{"experts_per_token": 1, "hidden_act": "geglu", "moe_layers": [1, 2, 3, 4, 5, 6, 7, 8, 9, 10, 11, 12, 13], "normalize_top_k": false, "scale_expert_input": true, "norm_eps": 1e-05, "tie_word_embeddings": true, "max_seq_len": 512, "max_steps": 10154}
Below are experts of layer 3 (counted from 0) of a mixture-of-experts language model. Rows are named router (the router's row for the expert), gate (a neuron's input weights, with its number), up (a neuron's input weights, with its number) and show model dimensions 256-319. Each number is 200 + 20 x the weight over its row's rms, rounded and kept within 0 to 999.
After each expert's rows: a language model's description of what the expert responds to. This comes from a sample of Wikipedia text that the model never trained on.

# expert 1
router,188,192,218,203,189,209,196,216,188,196,212,191,203,204,189,218,220,189,206,202,231,196,193,192,155,218,195,183,212,213,219,213,213,221,200,259,170,228,192,208,203,211,229,184,195,183,227,220,203,215,156,226,203,233,210,209,201,204,205,182,208,193,190,190
gate0,233,231,196,247,250,202,228,201,205,174,163,194,218,220,225,197,198,213,169,221,177,194,218,213,216,176,189,221,194,186,172,184,199,206,206,182,185,186,209,211,195,210,174,204,208,183,216,193,220,218,226,222,211,200,201,200,187,225,198,217,191,194,210,209
up0,235,178,225,169,206,196,203,166,196,215,224,220,192,188,184,175,189,181,222,177,157,198,189,198,162,229,223,190,219,220,239,222,207,220,196,227,196,194,141,207,203,190,214,196,172,208,192,203,186,143,168,209,225,147,176,186,218,190,220,210,176,186,182,195
What it handles: Table cell separators. Pipe separators between cells in wiki tables of results, scores, votes and dates, plus semicolons after numbers or brackets, e.g. ");", "%;".

# expert 0
router,184,181,190,201,198,244,199,214,206,226,203,184,191,178,200,193,231,178,174,158,186,182,192,193,200,172,205,200,181,223,193,179,216,189,200,204,186,202,179,184,182,189,205,225,193,184,230,189,174,164,210,220,174,232,210,186,220,203,206,209,226,221,213,213
gate0,217,230,203,194,213,195,190,207,233,182,216,204,170,196,201,219,178,188,179,177,191,182,162,196,164,217,215,185,236,175,210,217,188,226,176,194,185,162,197,200,214,215,195,203,166,170,216,164,201,191,199,204,190,178,174,188,174,206,258,202,194,208,210,199
up0,200,195,203,212,204,197,190,187,163,195,208,225,248,236,225,174,220,216,212,222,196,207,201,232,207,217,193,205,204,201,184,225,191,197,236,213,214,197,199,187,186,184,207,187,220,241,171,204,211,230,207,204,188,188,203,217,189,203,177,207,202,185,198,210
What it handles: Year century prefixes. Century digits starting a year (20, 19, 18 in 2011, 1938) and dashes in year ranges like 2003–2012, plus closing quotes and brackets.

# expert 10
router,244,225,215,197,184,205,194,215,216,195,191,197,192,208,181,191,229,205,184,183,192,203,183,192,195,193,182,204,214,188,212,175,204,197,208,226,227,165,156,162,215,195,216,167,199,163,183,242,218,219,221,198,184,214,183,201,177,194,171,217,190,202,201,205
gate0,216,211,202,198,153,168,184,223,209,211,181,194,163,222,171,184,184,194,202,183,207,183,209,239,218,154,196,220,187,196,209,209,192,176,182,220,165,178,178,205,211,204,207,167,187,204,198,189,218,196,212,153,200,212,187,225,206,204,181,184,268,192,229,188
up0,193,191,174,193,163,212,208,211,218,185,238,162,177,247,177,176,194,212,205,205,196,181,206,185,258,178,196,214,174,214,230,204,225,200,180,171,196,192,165,248,201,183,181,176,204,197,195,157,174,169,189,183,208,181,189,190,215,212,240,198,180,179,182,206
What it handles: Inner pieces of names. Consonant or vowel pieces inside foreign place names and rare words, like Chia-p-as, Chi-ș-inău, hy-p-othesis, plus first names like Jean, Joe.

# expert 18
router,200,202,212,181,181,218,226,219,193,216,187,220,215,186,172,191,193,179,193,213,220,181,225,197,174,170,229,184,239,231,208,170,210,241,184,226,161,201,210,186,183,209,210,193,187,198,183,161,209,203,177,222,192,185,220,226,162,217,225,213,179,204,195,196
gate0,172,177,184,217,212,176,214,199,197,202,206,199,206,223,137,205,192,223,198,202,191,185,223,221,188,177,240,216,191,221,208,210,213,203,227,249,218,216,194,197,184,174,189,191,201,191,164,213,228,187,198,231,183,209,218,204,207,185,175,219,218,232,221,228
up0,175,182,180,224,200,188,221,209,224,168,201,189,219,222,184,174,214,199,190,186,205,211,200,189,211,199,239,167,209,193,222,171,210,201,234,237,200,194,211,156,201,161,166,204,210,210,175,214,175,208,162,187,222,213,246,232,215,211,176,227,205,227,220,241
What it handles: Word-initial prefixes. Opening pieces of longer words, usually Latin prefixes after the, a or to, such as re, con, inter, dis, ad.

# expert 21
router,206,185,242,183,176,190,190,207,179,164,230,246,197,190,208,217,199,172,172,171,212,190,198,214,222,192,191,179,209,199,207,202,208,215,236,188,204,221,233,208,231,145,227,194,151,182,202,135,198,201,206,231,175,208,189,218,199,205,172,224,147,182,224,242
gate0,188,180,173,187,173,202,210,183,197,187,210,221,216,211,203,218,179,169,202,176,220,163,186,163,182,197,194,212,199,193,209,186,202,160,190,171,199,213,188,206,213,199,194,214,177,176,207,235,234,206,225,194,194,200,193,217,205,189,243,235,208,227,236,218
up0,216,216,210,193,212,192,185,209,220,217,219,205,222,183,198,204,212,216,200,171,215,190,230,241,194,236,194,227,171,218,181,219,192,205,183,213,204,156,196,250,231,185,214,183,215,206,188,197,199,185,170,221,216,249,222,209,206,202,194,192,189,202,198,186
What it handles: Word-start fragments. Opening pieces of words and numbers, such as ter in Interwar, op in cooperation, 18 or 20 in years, plus He, born, President.

# expert 6
router,255,177,228,176,194,224,195,229,219,233,226,186,203,164,222,191,218,198,212,182,215,205,219,199,180,212,217,207,186,208,193,235,211,187,199,180,216,213,184,172,182,180,231,195,200,175,229,203,192,195,201,188,206,245,202,216,204,197,230,194,200,230,214,189
gate0,241,186,178,228,182,209,190,190,190,220,226,184,188,231,216,254,194,172,191,202,187,235,231,176,200,211,228,214,200,191,185,208,191,219,165,180,191,189,158,215,197,191,172,188,206,209,224,221,195,230,211,200,187,198,230,210,225,193,209,196,167,201,225,197
up0,194,223,219,187,187,185,253,220,192,192,198,222,224,194,170,160,195,215,171,216,193,173,228,210,196,204,154,164,205,181,208,204,192,179,223,220,187,193,232,189,213,237,196,199,199,194,180,190,199,190,195,199,145,176,199,198,178,209,198,202,210,158,195,229
What it handles: Colons, relative that. Colons after infobox fields in taxonomy lists (Clade: Angiosperms), the words that and which, and reporting verbs like stated, described.

# expert 17
router,161,175,185,213,222,217,190,232,218,161,209,172,220,216,191,219,237,146,202,225,203,163,224,186,188,180,195,169,178,173,184,202,191,195,216,181,199,195,189,236,177,163,232,219,187,229,213,149,233,181,176,180,214,223,224,227,208,187,184,210,188,171,176,200
gate0,207,188,202,223,206,202,251,206,207,204,210,195,222,196,221,208,216,196,191,177,200,198,191,190,221,200,204,216,248,176,220,187,195,197,179,185,225,209,242,225,181,206,199,216,218,180,238,214,209,210,210,227,219,185,189,182,193,203,207,215,176,181,196,178
up0,200,177,194,204,193,218,198,206,180,170,197,215,168,196,222,223,198,201,234,179,183,153,177,198,213,193,229,189,215,171,242,192,158,216,194,207,228,204,216,226,194,195,180,193,191,207,161,173,224,198,202,214,205,207,230,209,191,191,182,192,182,182,213,222
What it handles: Ordinals and superlative adjectives. Digits and ranking adjectives like first, second, highest, Best, National, International, mostly after the or a, in awards and competition text.

# expert 13
router,232,196,230,186,208,168,216,214,188,158,171,217,216,215,178,225,185,187,177,219,199,215,194,206,183,174,193,183,211,184,198,237,227,196,215,194,176,186,182,210,222,191,194,176,205,184,192,212,167,188,207,195,205,180,193,188,182,185,186,200,218,181,189,211
gate0,212,175,199,217,198,198,179,155,226,204,193,172,185,203,210,205,197,206,226,182,190,203,156,191,192,178,188,176,196,211,202,218,183,197,191,174,205,200,216,190,203,190,213,238,233,228,213,219,192,216,210,173,200,230,229,207,208,208,228,171,187,248,180,221
up0,235,164,184,164,220,164,200,162,189,217,190,198,245,237,211,198,218,166,229,203,183,229,177,178,162,166,202,214,194,207,192,172,203,213,183,208,174,235,207,149,199,214,210,182,231,182,182,238,205,168,188,178,212,153,194,193,192,249,192,197,210,202,200,233
What it handles: Final syllables of names. Ending pieces of foreign or place names, mostly after k, h or w, such as an, ah, ill, burg, i, as in Sharеshill, Rakhshan, al-Rawi.

# expert 20
router,227,226,213,186,153,230,194,173,242,214,182,186,226,222,169,222,229,213,177,183,230,194,205,197,176,200,223,179,205,211,199,224,197,202,206,215,219,164,193,212,166,197,209,156,186,196,183,189,214,219,196,179,196,216,191,208,210,216,200,216,192,208,192,199
gate0,180,220,220,213,207,205,203,173,204,223,184,210,194,213,237,181,193,224,209,172,174,207,208,206,225,200,189,222,181,228,218,173,227,183,214,159,198,196,227,185,210,215,199,212,236,210,173,159,222,218,237,184,167,208,225,216,194,191,202,207,192,172,176,215
up0,208,210,211,200,232,193,206,171,191,197,181,208,198,202,232,164,167,224,206,182,148,200,196,191,196,186,165,206,165,225,205,165,219,193,235,152,210,196,215,185,203,215,192,223,208,205,172,147,216,221,246,173,183,185,229,219,184,181,204,225,197,191,188,215
What it handles: Opening parentheses. Opening parentheses before unit conversions or notes, like 0.5 mi (0.8 km) or (loan), plus adverbs like also, often.

# expert 2
router,184,209,185,254,175,195,202,226,166,203,226,164,195,211,190,217,209,189,215,211,191,199,206,203,181,180,203,201,202,180,177,183,221,229,218,207,202,188,199,209,207,203,197,197,174,196,196,231,171,189,177,186,200,206,178,199,207,173,201,189,195,176,162,193
gate0,180,199,196,174,227,261,185,202,222,213,211,212,238,207,164,220,201,226,211,215,227,213,214,232,193,203,199,173,206,204,210,192,174,219,236,200,200,198,202,222,229,214,210,179,204,180,201,221,229,203,177,222,195,207,191,180,206,225,246,219,216,192,160,179
up0,224,207,192,194,177,179,181,209,215,169,211,205,175,174,214,223,183,140,201,220,218,173,193,183,219,191,198,207,210,178,183,215,182,180,168,183,226,215,204,188,182,190,215,196,192,215,190,179,195,220,228,204,189,204,194,188,216,152,123,197,201,186,248,195
What it handles: Sentence-ending periods. Periods ending sentences or following initials (T. Rowe, William B. Gray), plus some commas and spaces in table cells.

# expert 19
router,211,183,212,198,162,184,189,220,171,224,215,162,238,173,176,219,228,183,185,196,204,210,208,200,190,149,191,197,196,203,152,223,230,202,203,180,213,224,219,196,185,216,220,203,165,178,203,192,204,184,182,234,229,222,213,203,167,236,183,228,209,204,198,177
gate0,166,216,176,241,204,201,221,214,229,201,257,191,182,197,213,190,207,182,180,203,189,218,200,202,214,189,174,207,198,201,159,191,202,181,164,226,211,197,209,206,207,237,214,200,193,193,213,183,166,206,237,185,197,220,190,171,218,194,198,206,196,177,208,223
up0,228,210,234,187,203,186,192,172,177,228,161,229,220,197,165,194,211,207,215,179,198,191,206,194,137,208,216,170,180,224,230,201,202,164,230,204,206,218,179,178,205,204,198,190,211,237,188,211,216,178,210,188,209,159,219,190,211,203,223,192,188,239,227,201
What it handles: Football club context. Prepositions and punctuation in sports-club text, especially for in "plays for" or "Qualification for", plus league names and colons in infoboxes.

# expert 14
router,233,213,193,177,188,214,214,199,206,171,180,190,181,183,232,226,236,207,184,185,176,179,193,170,189,190,180,160,226,198,208,193,234,201,191,191,164,168,175,172,205,207,229,192,223,218,233,241,190,217,169,223,165,225,179,208,208,217,200,214,203,220,168,197
gate0,213,233,185,216,199,217,198,221,207,203,219,184,187,207,220,170,202,188,203,196,191,230,208,186,172,191,190,212,190,172,204,226,157,199,178,205,232,212,206,190,214,214,203,183,169,200,192,165,194,227,216,157,196,182,185,194,215,217,205,223,178,179,182,216
up0,211,258,188,214,194,195,182,226,171,204,209,199,215,205,203,192,182,192,175,177,165,213,200,195,174,198,193,205,231,195,191,220,164,195,181,175,209,202,204,188,218,221,191,166,184,197,199,161,181,217,214,188,188,168,171,185,226,202,185,199,156,171,209,202
What it handles: Number digits. Digits after decimal points or inside numbers in statistics and tables, such as 2.92, 34.87%, dates like 24 August.

# expert 22
router,195,221,242,224,157,183,202,196,208,211,225,200,230,185,192,193,171,206,182,191,261,189,192,228,180,159,205,203,216,195,197,221,224,194,167,204,181,212,177,199,195,206,207,144,195,217,215,179,202,164,210,199,216,215,200,229,188,180,214,189,232,168,202,194
gate0,185,214,183,215,204,219,163,194,220,183,200,220,177,235,209,158,229,211,207,211,177,241,235,191,200,213,234,214,195,224,196,193,202,222,191,214,170,203,199,208,204,173,201,233,226,210,202,205,197,211,213,164,214,177,211,168,204,194,211,188,203,217,173,207
up0,213,231,218,186,198,193,239,201,196,208,217,215,226,178,163,219,204,176,176,213,214,176,183,184,198,176,197,195,204,208,195,208,213,193,211,183,190,229,185,164,212,216,176,188,161,196,186,215,195,191,208,210,200,219,187,192,212,181,211,231,179,191,221,190
What it handles: Line-start list hyphens. Hyphens opening lines of infobox and taxonomy lists, like - Elevation: or - Class:, plus table pipes at line start and 's.

# expert 5
router,173,169,200,224,181,184,192,223,204,180,194,205,188,216,197,213,228,217,222,182,221,189,172,223,182,157,217,177,213,223,190,205,202,180,203,227,214,182,219,163,214,187,225,180,213,216,217,192,227,197,221,185,230,190,220,185,169,222,217,196,201,190,204,243
gate0,205,195,190,218,210,176,202,238,182,154,180,227,210,218,194,185,196,182,200,241,184,211,162,213,187,210,234,219,249,193,229,191,228,175,228,171,181,192,214,174,220,184,212,213,154,214,193,211,204,192,219,189,195,180,197,162,197,204,196,201,232,185,217,197
up0,196,206,214,198,203,235,233,174,205,183,208,207,190,198,239,218,200,231,184,192,192,205,212,176,198,206,182,173,190,201,210,209,217,217,196,188,224,190,228,225,164,194,168,178,201,206,190,197,174,207,170,212,185,218,214,235,197,234,218,185,201,235,182,206
What it handles: Name-internal subwords. Middle pieces of proper names and coordinates, such as st in Wilstermann, ir in Emirates, ″N in coordinates, plus given names like Henry, Victoria.

# expert 16
router,201,200,197,193,216,174,202,242,177,193,188,183,224,216,231,196,233,155,218,190,204,212,189,217,195,177,199,196,188,240,180,250,200,195,198,201,219,195,219,166,188,193,191,190,208,176,220,206,214,170,207,209,207,213,215,179,180,227,162,195,203,190,188,205
gate0,224,209,212,186,173,222,215,232,213,191,175,171,228,178,174,196,237,198,210,196,217,146,177,188,156,179,184,157,181,205,190,222,205,219,189,194,205,178,210,173,236,185,180,231,219,219,236,202,180,201,210,186,209,221,183,225,183,188,200,169,186,195,217,185
up0,161,189,194,205,216,177,172,187,209,227,237,228,177,222,201,200,140,199,174,203,198,243,211,209,227,220,236,231,218,200,195,173,188,175,209,215,196,196,201,233,188,203,219,178,191,175,168,200,216,211,190,225,172,181,194,177,213,193,201,221,204,204,201,221
What it handles: Articles and determiners. Articles the, a, an and possessives his, their, its after prepositions or verbs, as in belonging to the family.